Below are experts of layer 3 (counted from 0) of a mixture-of-experts language model. Rows are named router (the router's row for the expert), gate (a neuron's input weights, with its number), up (a neuron's input weights, with its number) and show model dimensions 256-383. Each number is 128 + 32 x the weight over its row's rms, rounded and kept within 0 to 255.
Before each expert's rows: "mostly gets" lists some tokens that are sent to it at least half of the time; "comes after" lists some tokens at least twice as common just before its tokens as in all text. This comes from a sample of Wikipedia text that the model never trained on. Tokens count by the router's weight.

# expert 14
mostly gets: " 1", " 3", " 6", " 2", " 9", " 8"
comes after: " |", "|", ";", " (", ":", " on"
router [ 56  65 186 152  77 126  76  98 133 113 105  95  96 189 149  66 101 173 155  60  89 136  92 160 163 177 123 165  97 106  52 157  64  94 137 132 135 144 110 167 118 122  94 133 108 121 135 125 171 118 164 128 130 136 168 144 167 188  87 160 159 133 126 150  88 106 213 115 145 175 170  60  97 122 120 137 128 131 194 127 111 125 114 120 104 140 153  51 138 155 130 116  89  67 163 112  79 175  74 146 181 157 146  95 137 194  59 121 107  84 164 138  69 113 107 178  98 161 100  60 175 121 131 131 161 125 110  73]
gate2 [154 116 136 152 120 189 192  99 177 143 125 139 152 141 103 141 122 114 101 108 121 104 170 136  89 106 152 149 133 146 188 132 146 142  93 140 124 185 122 142 116 161 130 139 105 126 132  84 132 128 123 123 131 169  96 140 177  90  77  96  89  75 123 147 127 192 104 148 111 127 145 132 203  76  78 104 160 160 156  87  77 127  64 147  88 121 113 109  93 109 163 180  62  97 128  68 166  95  92 108 165 121 174 148  74 130 144 119  92 101 113 144 123  84 106 119 123 178  89  47 110 158  98 115 146 125  86 144]
up2 [137 109 167 111 152 119 119 131 134 193  81 107  87 148 142  98 197 166 129  91 113  88 146 117 142 109 146  61 168 100  74  94 134 172 161 134  85  42 135 108 165  99 109 231 103 142 105 143 117 173  91 124 151 126  81 146 150 167  92 173 147  99 140 131 156 120 135 148  90 139  98 195 135 107 111 115 113 154 110  96 105 166  36 117  96 129  72 139 143 174 143 106 113 119 120 180 168 108 188 178 122 131  98  77 125 151 128 143 115 123 180 161  92 150  91 150 135 148 113 120 104 161 172 129 131 158 172 112]
gate3 [111 139  95 106 171  88  86  93 143 103 148  92 134 151 102 107 137 113 130 120  85 143  74 146 133 146 139 141 116 112 170 123 150 188 112 155 130 139 106 128  52 123 118 143  97 120 198 146 157  88 115 104 134  74 158 209 133 142  97 143  28 144 124 192 155 154 191 121  86  89 106 141 107 176 126 117 143 121 140 132 143  99 139 112 145 119 161  86 128 148 118 154 100  87 105  87 105 128 116 140 107 150 170 129 108 122 100  68 119 144 125 112 117 107  70 135 161 113 103  94 134 183 134 165  51 171 117 127]
up3 [162 149 141  94 128 123 109 164 100 123 123 123 150 169 117 132 166 133 116  94  88 118 104  75  60  68 134 151 138 112 128 130 129 165 130  81 146 149 101 121 201 179 158 165 119 121 147 162 154  38 102 149  99 131 116 109 138 151 174 114 141 129 166 154 145 110 128  80 140  62 140 178 119 149 133 116 137  65  99  95 104 141 119 172  90 153 132 161 105 187  82  91 154 125  97 109 123 132 153 103 152 129  71 122  44 137 141 108 141 133  71 150 151 136 139 173 148 138 105 147 133 137 124 120 130 137 223  77]

# expert 10
mostly gets: "5", "6", "8", "7", "9", "00"
comes after: ".", "–", " |", ",", ":", " ("
router [120 189 123 110 109 145 107 100 197 125 102  72 156 131 164 143 119  77 161  65 144 171 131 114 174 129 129 121 177 154 110 164 190 137  84 125 132  87  97 175 103  85  91 124  94 102  96 146  72 114 134 129  89  98 123 123 133 172 136 117 103 126 103 114 121  88  96  63 125 114 171  87 111 150 127 122  83 117 214 120 114 132 176  91 103 225 151  94 116 107 148 156 110 137 169 139 113 141 150 153 157  63  96 140  96 153 170 115 101 152 128 127  93 100 133 158 151 107 155 139 136  82  81 117 188 128  91 107]
gate2 [ 75 115 106 151  62 113 122  51 154 122 158 135 104 153 134 133 118  69 124 137 179 132  81 110 146 181 135 150  81 150 175  97  98 115 109 126 127 129 161 169 155 151  59  89 145  84  94  70 110 115 142 102 105 133 219 128 145 175 178 132  91 130 138 100 140 123 124 139 164 123 155  96  88 112 113 158 114 143 178 149 129 170  90 112 157 197 102  95 107 145  61 141 117  80 103 103 119  98 111 150 148 117 159  74 128  99 195  97  93 100 114 175 124  93 115 110 138 116 165 166 105 161 131  70  76 178  92  88]
up2 [169 147 133 147 102 147  54 102 162 192 127 132 142 117 121 179 135 170 163 102 156 145 112 142 130 132 138 151 139 118 177 145  86 131 122 148 179 238 118  85 150  95 105  75 152  68 129 164 118 151 109 157 126 147 119 140 139 151 175 129  83 134 193 182 153  95 132 131  60 100 153 112 137 109 110 152 134 154 158 164  80  59 140 153 123 117 114 119 128 157 139  69 102 102 218 165 151 144 102 121 160 141 120  78  91 156  99  90 142 157 168 218  92  43 184 139  97 131  88 105 119 142 107 160 105 139 163 101]
gate3 [122 161 174  86 143 102 173 142  94 144 121 114 128 151 187 107 115 124 145 120 148 112  67 205 150 141 105  85 107 112 155 114 165 128  70 164 183 129  22 173  89 109 122 167 147 128  38 128 118 122 104 152 172 135  95  93 106 132  80 102 120 103 181  92 123 140 140 114 106  96 175 141 130 130 135 111 112 141 131 165 131 176 160  79 170 108 113 107 108  96 138 207 138  63  87 156 190  47 127 120 103 111 207 125 122 146 157 126  93 152  67 103 173  98 203 133 185 191 146 116 131 154 127 115 151 162 114 144]
up3 [167 104 138 171 104 126 107  84 128 118  59 180 113 144 145 135 112  98 163 140 164 138 103 137 137 133  91 127 165 124 135 128 195 142 149  97 172 128 152 129 180 108  72 136 140 142 118  69 109  73 159 158  84 136 124  69 137 105 139 122 101  75 115 197 133 146 157 161  79 119 157 194  81 191 145 133 173 165 127 160 153 127 136  90 181 168 167  52 146 101 127 126 102 109  76 136 170  70 125 154 107 176 222 108 100 150 158  96 127 136 111 117 122 152 111  56 147 138 143 136  81  81 112  99 167 139 134 123]

# expert 8
mostly gets: " was", " is", " were", " are", " has", " been"
comes after: " was", " to", " he", " is", " He", " and"
router [169 109 149 122 146 130 144 181 100 184 141 145 114 117 105 126 205 170  96  87 196 149 167 158 143  95 192 124 116 144  63 146 130 146 139  98 150 185 122 102 122  92 136  77 143 133 119  89 139  86 144 119 152 121 125 145 140 101 151 119 113 107 192 147 138 173  85 155 141 132 151  78 187 187 121 152 131 151 111 119 127 123 149 109 150 144  88 173 132 205 130 100 136 123 135  82 171 138 164 146 100 145 123 111 179  48 106 141 116 197 116 103 135 106 105 113 144 125 108 148 131 108 164 148  77 111 113  97]
gate2 [119 129 209 114  93 118 140 110 127 166 116 154  94 155  68 153  48 116 130 141  90 117 148 118 135 107 114 131 140 148 113 132 179 157 123 115 109 156 158 147 104  69 170 171 186 167 184 148 140 165 112 110 127 120  98 157  88 153 135 103 105 148 109 133 152 177 101  85 132 174 152 132 130 132 137 123 221 127 153  48 143  86 132 129 147  96 123 142 143 107 123 125  95 119 125 125 115  73 104 145 143  99  95 164 127 110 151  77 117 113  91 165  88 127 120 145 129 147 121  88 174  86 173  75 131 163 166 127]
up2 [128 148 140 150 153 110 133 140 160 104  92 167 112 132 171 115 180 145  65 106 114 111 137 108  89 116  93 157 140 172 175 127  99 161 127 107 111 138 104 177 104 125 112 154 137 113  82 171 114 118  81  82 104 124 142  97 147 100 108  96 140 158 155 143  96 155 137 145 178 139  80 174 104  76 156 104 107 152 122 248 165 108  84 153 137 146 164 117 195 117  62 147 203 105 180 126 120  74 111  84 144 122 142 135 116  85 130 113 192 169 160 145 109 193  91 122 129 184 174 176 126 152  98 109  76 121  79 144]
gate3 [152 116 124 157 134 160 110  71  90 151  96 108 120 159 184 118 182 105 122 187 148 156  97  89 136 168 156 162 134 163  95 135 141 101 160 158 160 136 100 136 129 119 109 118 177 118 177 112 134 128 144 104  93 110 100 107 120 111 139 184  84 114 161  78 152 136  99 136 135 169 115 198  97 127 131 102 179 163 117  89 156 138 158 114  62 141 151 108 155 167 117 106 107 140 138 130 226  95 111  79 100 173 129 129  76 179 137 139 118 155 133 112 161 164  55 101 160 113 163  90  97 162  98 195 166 173  79 129]
up3 [103 119 137  93 107 108 117  86 105 105  71 142 120 147 125  99 141 124  85 105 132 199 131 121 151 111  94 160  73 144  92  63 150 162 101 140  85 100 136  77 123 150 126 161 107 115 134  77  75 104 148 149 119 143  95 114 108 123 106 131  59 162 142 123 179 129 113 144 168 102 103  75 138 149 140 133  95 120 111 134 126 127 145 178  94 149 150  82 162 135 150 120 174 104 181 106 114 130 109 125 138 114  42 133  75 145 150 110 159 100 159 112  81  92 113  95 147  49 142 149  61 129 170 130 105 165 133 124]

# expert 2
mostly gets: "|", "-", "=", " •", "Personal", " Preceded"
comes after: "\n", " ", "\n ", " 1", " 2", " 3"
router [ 95 148 130 160 149 141 169 101 172 109 121 169 140 174  77 120  90 164 165 127 117 166  68 122 111 115  88 126 108 100 145 107 152 154 120 118 101 107 163 176 104  87  96 142 108 105 143 161  71  87 149 127  53 140 130 148 136 119 167 116 108 186 114  77 181  63 159  84 121 152 105 118 155 144  75  95 139 184 139 127 101 123 139 132 115 147 105  96 157 175 129 143  85 139 134  64  71 134 136 176 109 129 110  65 126 188  99 144  73  74 106  94 167 106  92 146 139 133 135 140 143 177 142 143 140 118  64 143]
gate0 [115 159 127 150 174 142 152 123 132 172 137 106 153 189 110 155 204 177 161  79 119  95  95 138 156 138 125 185  69  98 150 127 150 103 137 146 118 166  95 166 109 129 144  89 176  62 111 136 119 125 167  87 110 105 126 155 150 161 146 143 119 111 140 112 105 120  96 114  42 132 105 148 118 177 123 118 121 152 113 128 125  72 112 148 149 160 159 144 161 120 159 139 183 100  89 168 185 115 145 152 111 115 123  91  85 137 138 152 126 155  80 145  96 112 131 125 129 112 128 106 169 111 118  89 136 114  76 153]
up0 [ 92 116 109 151 179  94 147 161  84  89 129 126 140 106 103 154  94 154 152 199 120 126 124 210  87 116 146 178 109 129 156 164  96 110 134 150  58 113 160 116 147 153 173 129  80 159  31 153 139 191  74  83 113 120  67 105 144 106 135 167 118  84 121 148 129 173 112  98 106 151  84 116 132 127 106 200 127  90 152 143 112 132 129  88 112 170 138  84 100 161 184 156 134 126 204 107 162 151 182 166 122  91 111  85 145 174 138 102 148  80  34 200  89 169 101 139 155 124 134 152 102 178  81 108 136 141  96 134]
gate1 [105 130  85 168 170 125 166 133 118 131  73 140 117  49 144 105 116 103 194 158 128 108 114  82 130 165 117 125 138  80 166 123 166 134 115 132  93  91  56 155 159 163 141 132 111 139  98 137 101 155 142  98 152 139 124 122 102 141 157 150  65  76 111 118 146 123  90 144  98 118 151 106 175 152 110 115 108 128 106  95 132 155 121 154  88 148 170 189 121 144 118 214 134 144 108 130 120 138  98 129 114  67 134 194 101 103 142 199 121  95 144 164  66 122  82 146 168 162 112 104 200  89 155 108 121 160 142 100]
up1 [163 138 146 102  80 131 132 125 161 202 144  99 117 103  78 109 118 126  56  70 189 126  85 194 131 135 120 155 115 142  74 122 133 122 141  76 139 112 172 128 173  92 145 145 195  75 120 131 159 118 163 152 156 137 116  94  73 177 152  88 156 102 138  82 119 113 164  69 157 129 186  82 135 152 179  74  85 117 127 183 160 118 146 166 175 118 109 101 118 173 128  97 114 122 153 137 129 113 101 177  79 144 152 147 104 168  77 118 133 151 196 130  77 143 117 190 125  92 101 141  83 133 160 105 158  59  98 132]

# expert 3
mostly gets: " John", " David", " George", " Born", " James", " Location"
comes after: "-", " |", "|", " (", ":", ";"
router [ 68 136 109 112 151 124 118 145 100 115 161  72 134 134 113 153  84 133  86  77 110 110 145 114  89 100 107 106 154 123 120 161 120 135 135 146 117 152 112 116  51 120 139 111 110 191 148 168 101 165 190 190 143 132 138 141  96 163  93 119 139 150 125  77 105  92  55 214 125  90 124  72 101  78 134 157 113 168 146 189  88 104 146 106 161  89  41 100 123 209 132  97 178 121  54 135 126 110 162 136 102 107 101 155 172 143 118 122 101  80 164  90 128 126 112 112 195  94 128 144 148 158 131  95 142 147 143  96]
gate0 [132 153 146 102  69 175  86 136 134 159 197 130 122  98  94 125  99 121 110 138 131 108 144 126 150 121 121 134 115 115 153 137 119 106  93 112 142 132  93  83 118 157 124 122 129 112 130 137 173 115  95 156 147 103 110 111 141  70 144 136 151 126 122 130  78 132 121 129 108 161 121 102  91 137 122  94 152 166  71 164 112 140 132 168 161 141 154 191 139  33 136 152 120 151 103 109 144 126 138 173 114 121 179 145 152 163 112 136 131 132  90 135  85 110 155  96 169 133 181  70  38 164 146 136 123 111  93 143]
up0 [133 119 169 134 167 136 101 202 128 202 165 168 159 125 116 208 164  97  88  81 133 165  92 140 127  33  82 124 167 160 130 135 132 140 121 137 187 115 162 130  84 156  78 150  97 144 136 149  82 210 118  99 145 168 158  75 134 109 123 134 157 128 118  61 164 173 149 109  91  94 195 168 114 134 101 161 111  84 168 167 124 135 123  90 151  77 150 181 104 153 159 136 137 109 173 178  94  89  94  75 105 120 108 153  68 146 136 126 115 131  82  95 156  58 127 112 167 137 106 184 162  85 125 109 194 104 110 127]
gate1 [107 134 151 188 128 143 121 107 143 127 163 111 206  99  97 165 110  58 166 136 158 111 156 136  78 105 100 145 101 117 115 146 124  97 130 104 120 129 162  94 144 172 118 139 119 108 166 116 132 128 137 131 157  84 182 195 220 122  85 114 114 149  92 131 156  91 146 127  48 128 114  98 138 168 117 113 119 194 118  87 131 127 112  60  45  97 173 125 137 133 138 150 137 109 108  75 181 129 161 127 127 111 145 176  58  79 116  74 118 151 158 129 183  95 161 144 128 111 136 152 131  96 136 148 118 112 103 128]
up1 [129 169 127 102  70 101 132 175 127  83 103 136 151 135  94 145 203 159  99  87 153 137  79 168 174 216  99 139 161 125 160 160 120 114  95 145 131 116  99  90  80 131 127 133 114 163 154 154 105 114 146 126 121 115  82  86 101 128 143 187 152 123 148 108 125  57 106 118  75 103 163 111 140 117 124  67 117 126 118 206 157  98  69 151 149 113 166 132 155 122 115 226 108  93 132 143  88  99 101 135 159 122 128 141 125 126 100 151 129 219 138 169  36 175 179 170 114 111 118 120 104 151 126 107 137 170 179 167]

# expert 4
mostly gets: " and", " he", " that", " his", " which", " who"
comes after: ",", " the", " of", " and", " that", " with"
router [150  78  84 131 109  61 120 122 158 126 116 164 113 137 111  97 151 176 146 119 157 176 176 143 114 161 161 161  52 152 140  96 114  77 104 167 121 123 111 117 143 108 158 119 174 115  64  73 140 128 164  98 137 112 111 156 161 130 115  99 114  74  96 121 156 129 162 147  94 164 124 171 127 126 140 124 185  61 153 108 189  88 123 148 176  98 133 159  94 147 180 149 132 148 128 113 189 116 198 159 128 161 114 148 171 145 122 131 150  86 115 145 120  41 180  68 118 163 116  75 143 113 159 134  98 160 126 176]
gate0 [ 79 160  80 147  96 145 141 179 159 168 171 161 100 156 155 110  99  86 121 199 115 120 156  99 145 198 142  84 173 157 139 165 185 133 116 112  56 120 171 129 137 128 185  97 160 111 185  70 158  77 118 157  80  60 100  91 201  79 159  75 107 142 146 147 139 144 103 118 131 110 154 148 100 131  90 146 117  68  95 132 131 121 124 118 141 167 166 173 100 118 146 115 133 149 107 164  94  92 117 221  69  85 166 144  74 126 115 137 108 104 182 130 130 164 111  95 146 143 128  93 193 145  88  97 113 162 118 152]
up0 [176  49 169 131  97 130  89 117 162 161  89  99 161 115  74  97 121 136 173 169  50 144 160 134 107 210 123 132  76 169 132 107 193 135 147  77 174 167 118 116 218 146  24 126 127 151 128  83  84  72  93  98 172 140 112  77 121 171 147 103 153  85 178 140 165 102 176 151 116  96 152 135 130 105 106 145 131  97 133 113 110 189 151  80 105  97 125 118 129 138 142 103 104 124 115 186  87 161 137 131  94 115 138  82 100 126  98 132 157 145 100 201 115 162 166 155 105 131 155  91 177 169  86  83 144 116 112 170]
gate1 [111 174 140  80  52 152 101 134  91  98  47 171 136 145 143 176 131 150 100  96  21  96 132  79 132  75 107 143 152 154 143 115  94 104 140 197 147 100  88  83 149 139 174 146 179 175 152 128 143  87 113  72 108  90  79 133 166  94 149 125 118 184 180 153 163 171 149  86 119 155 138  79 187 147 147 191 150 146 114  58 147 183 104 137  70 118 139 139 135 157 166 124 186  77 158  95  98 132 176 114 135 119 119 121 125 164  67 166 120  94 135  77 161 113 174 121 127 156  68 148 155 121 106  50 111 169 170 140]
up1 [138  85 128 154 131 146 152  92 182 118 189 187 189 214  90 150 144 106 131 147  95 182 138 148 118 144 144 121 180 111 191 145 218  94 104 120 137 135  65 140 169 148  98 144 138 129 132 153 139  84 174 141 149 136 167 111 140 147  98  88 171 149 169 108 156 108 128 123 164 144 130 131 127 133 130  93 104 124 135 158  80 154 165  75 142 105  75 138 107 124  75 116  75 139 136 101 177 135 108 107 174  74 128 110 161 137 102 127 154 116 112 138 151 140 149  59 163 142 147 115 121 152 142 109 162 170  88 144]

# expert 11
mostly gets: " \"", "==", "===", "\n", " (", "\n "
comes after: "\n", ".", "==", ")", " ==", "==="
router [163 137 121 107 124 134 170 103  61 157 170 123 126 115 174 143 168 122 154  82 109 120 134 114 180 178 167 195 130  91 107  99 161 111 206 102 131 175 111 169 182  68  99 121 132 132 137 165 121 131  56 146 129 127 159  95 132 134 160 134  70 101 120 142 131 141 116 109 153 115 152 168 133 133 156 123 134 107 112 144 155 109 190  99 110 131 154 118 140 137 102 138 171 119 139 131  70 163 100 148  89  92  95 120  99 147 176 177 122  90 110 115 145 147 230 190 170 185  98 107  87 104 166 163 157  85 107  46]
gate0 [118 106  78 119 130 118 202 168 113  89 157  88 172 118 159 153 164  66 104  83  78 171  98 167 134 152  98 139  77 155  99 138  88 155  88 144  99 176  91 122  82 148  66 174 132  83 127  75 153 156 111 147 110 128 129 150  94 153 171 136  82 150 154 151 180 163 188 114 153 112 130 130 142  90 161 110 134 179 108 145 118 127 123 109  75 116 117 124 180 125 151  80 172  93 130  82 127  92 135 116 128 157  83 120 135 167 138 164 110  66 124 109 177 172  99 131 185 136  90 114 124 150 144 111 190 120 108 132]
up0 [ 66 120  70 108 136  90 131  58 122 187 155 119 140  73 147 150 123 136 143 143 184 156  91 100 117  86 134 129 174 132 166 108 121 147 152 114 168 141 154 114 123 104 117 144 129  66 101 102 122 108 171  62  98 174  89  98 191 159 150 102 142 102 138 180  96 132 136 127 113 160 111 158 121  91 179  73 110  99 156  73 128  99 156  70 127 121 151 128 125 135  87  80  96  98 112  83 130 152 114 147 118  96 149 113 172  93 103 189 111 124 158 134 120 155 141 115 165 116 127 197 121  86 114 108 135 106 136 112]
gate1 [ 97 159 122 145  60 178  99 114 161 131 148 152 163 192 151 136 149  61 112 135 146 113 174  88 114 155 132 114 159  48 143 124 164 170  94 141 116 172  99 224 129 144 102 191 136 172 124 135  91 134 102 153 151  89 140  88 154 118 131 178 114 163 121 137 127 161 155  97 168  99  76 160 196 149 168 137 140  58 200 114 130 137 192 156  97 155  91 110  89  61 117 127 138 112  98 120 187  85 144  63 125 164 134 204 160 153 143 108 150 198 148 168  90 164  78  84 141 137 194 120 149  33 115 155 125 116 131  95]
up1 [130  80 122 143  99 153 127 157  92 144 168  69 125  80 123  99  59 134 102 145 128  87 128 134 162 116 146 153 160 132 118  65  99 175 102 124  98 154  94 115 138  82 124  72 145 109  70 179 106 107  96 129 177 168 149 109 173 157  85 126 130 172 154 166 113 113 135 127 103  49 100 144 131 176 161 103 179 135 148 170 172 130 175 185 108 193 166 123  67  97  66 147 154 128 131 101 109 135  74 139 124 151 127 106 118 106 123 142 168 142 176 163 136 136 154 135 128 128 131 167 130 121 134  82 132 104 120 141]

# expert 6
mostly gets: " the", " in", " at", " with", " for", " from"
comes after: " in", " of", " to", " for", " on", " at"
router [111  68 143  98  85 146 109 156 158  94 115  52 140 141  87 114  85  94  87 172 123 127 143 112 124 108 109  62 112 126 113 127 122 140 134 140 105 142 122  96  98 160 198 130 166 185 100 133 106 150 113 193 160 122 136 170  92  95 170 170 141 109 123 102 107 146 186 161 121 104  79 120 130 132 104 150 147 195  99 145  89 128  67 190  93  68 152 113 180  81 155 116 177 118 127 171 152 141 100 169 154 162 202 143  91 127  98 116 151 155  71 105 125 145  72 161  67 190 102 179 112 198 156 161  83 157 129 136]
gate0 [110 143 159  89 122 126 116 100 120 149 154  96 168  57  95  38 133 192 126  87 107 153 152 105 128 145 117  95 151 178 195 160  69 155 168 180 158 174 114 162 117 108 146  71 129  95 124 151  87  85 120 112 128 174  79 156 156 150 120 182 180 112 163 127 133 164 113 125 112 147 115 130 124 149  73 132 121 150 100  65 178 139 101 195 116 116 122  99  69 108 149 154 107 116 131 130 123 144 146 114 170 160  72 109  72 146 167 118 153 124 161 162 189  99  94 129  85 171 163 100  88 129 142 113 162  96 150 125]
up0 [131 112 161 135 137 101 131  55 114  90 154 121 111 157 158 166 126  51 194 140 159 174 133 143 149 154  85  73 114 201 125 123 134  80  85 135 120 104 118  83 103 168 179 120 167 104 119 139 149 129 174 109 121  85  92 131 109 118 140  70 149 145 210 117 143  85 166 108 127 143 140 125 159 143 126 159 128 141 122 140  72 108 105 183 115 148 141 165 114 173 135 113  75  87 102 152 146 171  38 158  52 195 145 153 147  94 140 140 171 172  54 115 103 124 126 114 144 133 156 161 121  42  97 104 102 115 125 100]
gate1 [114 141 121 147  81 145 167 160  87 138 116 124 125 191 131 128 175 197 165  97 139 183 175  90 163 161 138 125 117 124 112 122 157  53 104 132 144 105 121  90 183 161 175 114 131 130 125  93 155 139 118 150  91  66  94  93 137 115 152 137 122 105 133 146 100 155 176 101 136 123 156 138 138 108 104 110 160 144  94 128  82 108 148 125 135 166  92 151 103 142 127 161 119  68 144 161 113 143 110  91 125 103  73 140 161 141 124 116 125 113 160 130 128 136 117 164 114 109  85 160 176 135 203 110  78 120  68 131]
up1 [131 100 113 162 145  94 144 139 208 133 171 107 100  89 122  91 137  96 152 199 123 110 122 153  96 125 142 172 115 169 152 114 159 165 117 140 136  92 151  94 134 140 134 130 115  63 128 136 139 155 107  82 146 150 138 170 115 150  85 119 114  99 142 113 153 167 122 157 163 149 137 142 150  85  88  91 132 135 113 130 166 139 119 133 109 113 133 117 108 158 110 156 208 122  89 106 149 143  98 157 150 139 148 175 223 152  91 133 103 115  49 165 126 147  90 169 186  79 161 139 160 119 145  72 166 117 125 114]

# expert 12
mostly gets: " home", " large", " public", " main", " high", " local"
comes after: " a", " the", " in", " an", " and", " of"
router [131 141 211 128 132 113  45 128 117  89  87 151 132 156 168 101 138 108 114 121 170 102  88 141 145 131  79  56  99 142 184 136 145 166 102 169  79 157  98  97 155 122 159 137 123 108 126  77 145  93  97 168 177 134 162 163 151 107 150 120 140 105 161 163 198 111 154  69 125 134 154 132  79  90 144 149 141 114 107 178 132 114 159 107 145 128 149 142 146  62 128  84 137 136 168 147 129 119 134 101 148 103 153 168  94 134 164  80 114 141 145 192 137 167 136 114 142  96 118 116 175 136 101 134 129 114 117 157]
gate0 [140 159  96 100  88 126 124 119 134  94 134  83  70 157 152 109 116 138 103 193 160  76 115  94 161 146 142 153 157 154 151 134 105 141  84 126  36 104 158 127 214 106 106 110 103 130  86 169 118  98 124  19 132 149 112 146 133 140  73 117 151 118 178 155 156 164 116 135 110  92 220 117 113 137  90 124 110 135 127 210 110 175 135 119 185 130 134  99 159  85  74  55 111 189  72 139 120 157 123 138  72 118 128 167 106 101  76 108 101  93 106 119 196  96 148 111  91 108 114 113 132 153 108  85 203 127 154 154]
up0 [144  99 116 193 129 139 167 163 167 135 123 119  98  90 126 118  67 148 121 149 136 135 125 146 160 130 151 167 114 108  65 164 109 138 151 125 129  77 155  68 153 128 100  97 157 127 119  44 163 122 142 178 100 128 121 151 146 147  95 133 155 124 157 109 148 115 164  62 114 179  74 143 106 132 150 150  85 133 138 133 142 134 167 161 164  93 131 133 154 140  69 122 183 171 110 134 122 158 125 165 103 133 111 112 143 114 202 149 149 155 180 144  53 184 117 126 116  88  86 119 162 111 163 125 159  83 135 113]
gate1 [129 146 145 101 118 170  99 125 179 144  94 100  98 148 106  66  92 115 155  85 148  90 168  79 139 136 161 122 115 117 108 177 123 107 166  98 122  96  83 117 153  87 137 180 131 120 117 106 134 138 137 104 108  72 100 108  74  80 127 135 150 118 163 152 132 113  97 116 128  76 150  93 148 159 101 124  52 115 122 171 150 154 134 123 107 109 137  73  80 114 144  87 163  80  79  44  50 102 137  96 122 105  78 159 109  93  77 131 144 125 138 128  83 149 150 154 131 104 154  98 144  94 129 195 156 146 113 132]
up1 [114 101  99 143 145 147 156 105 115 165 129 153 147 130  76 149 151 130 121 159 143 123 109 104 141 147 190 131  59 173 153 109 117 155 136 110 134 163 181  93 172 102 115  73 109 105 127 119 126 191 144 105 106  71 150  99 107 126  95  93  96  74 156 147  97 178 150 143 116 134 136 192 140 136 138 120 128 131 181 160  84 169 123 109 132 167 126 145 106 147  86 124 168 162 110 109 147 151 139 151 144 108  90 113 145 119 165 181 215  98 141  93 141 128 148 145 122 165 105 144 176 145  76  77 144  93 155 106]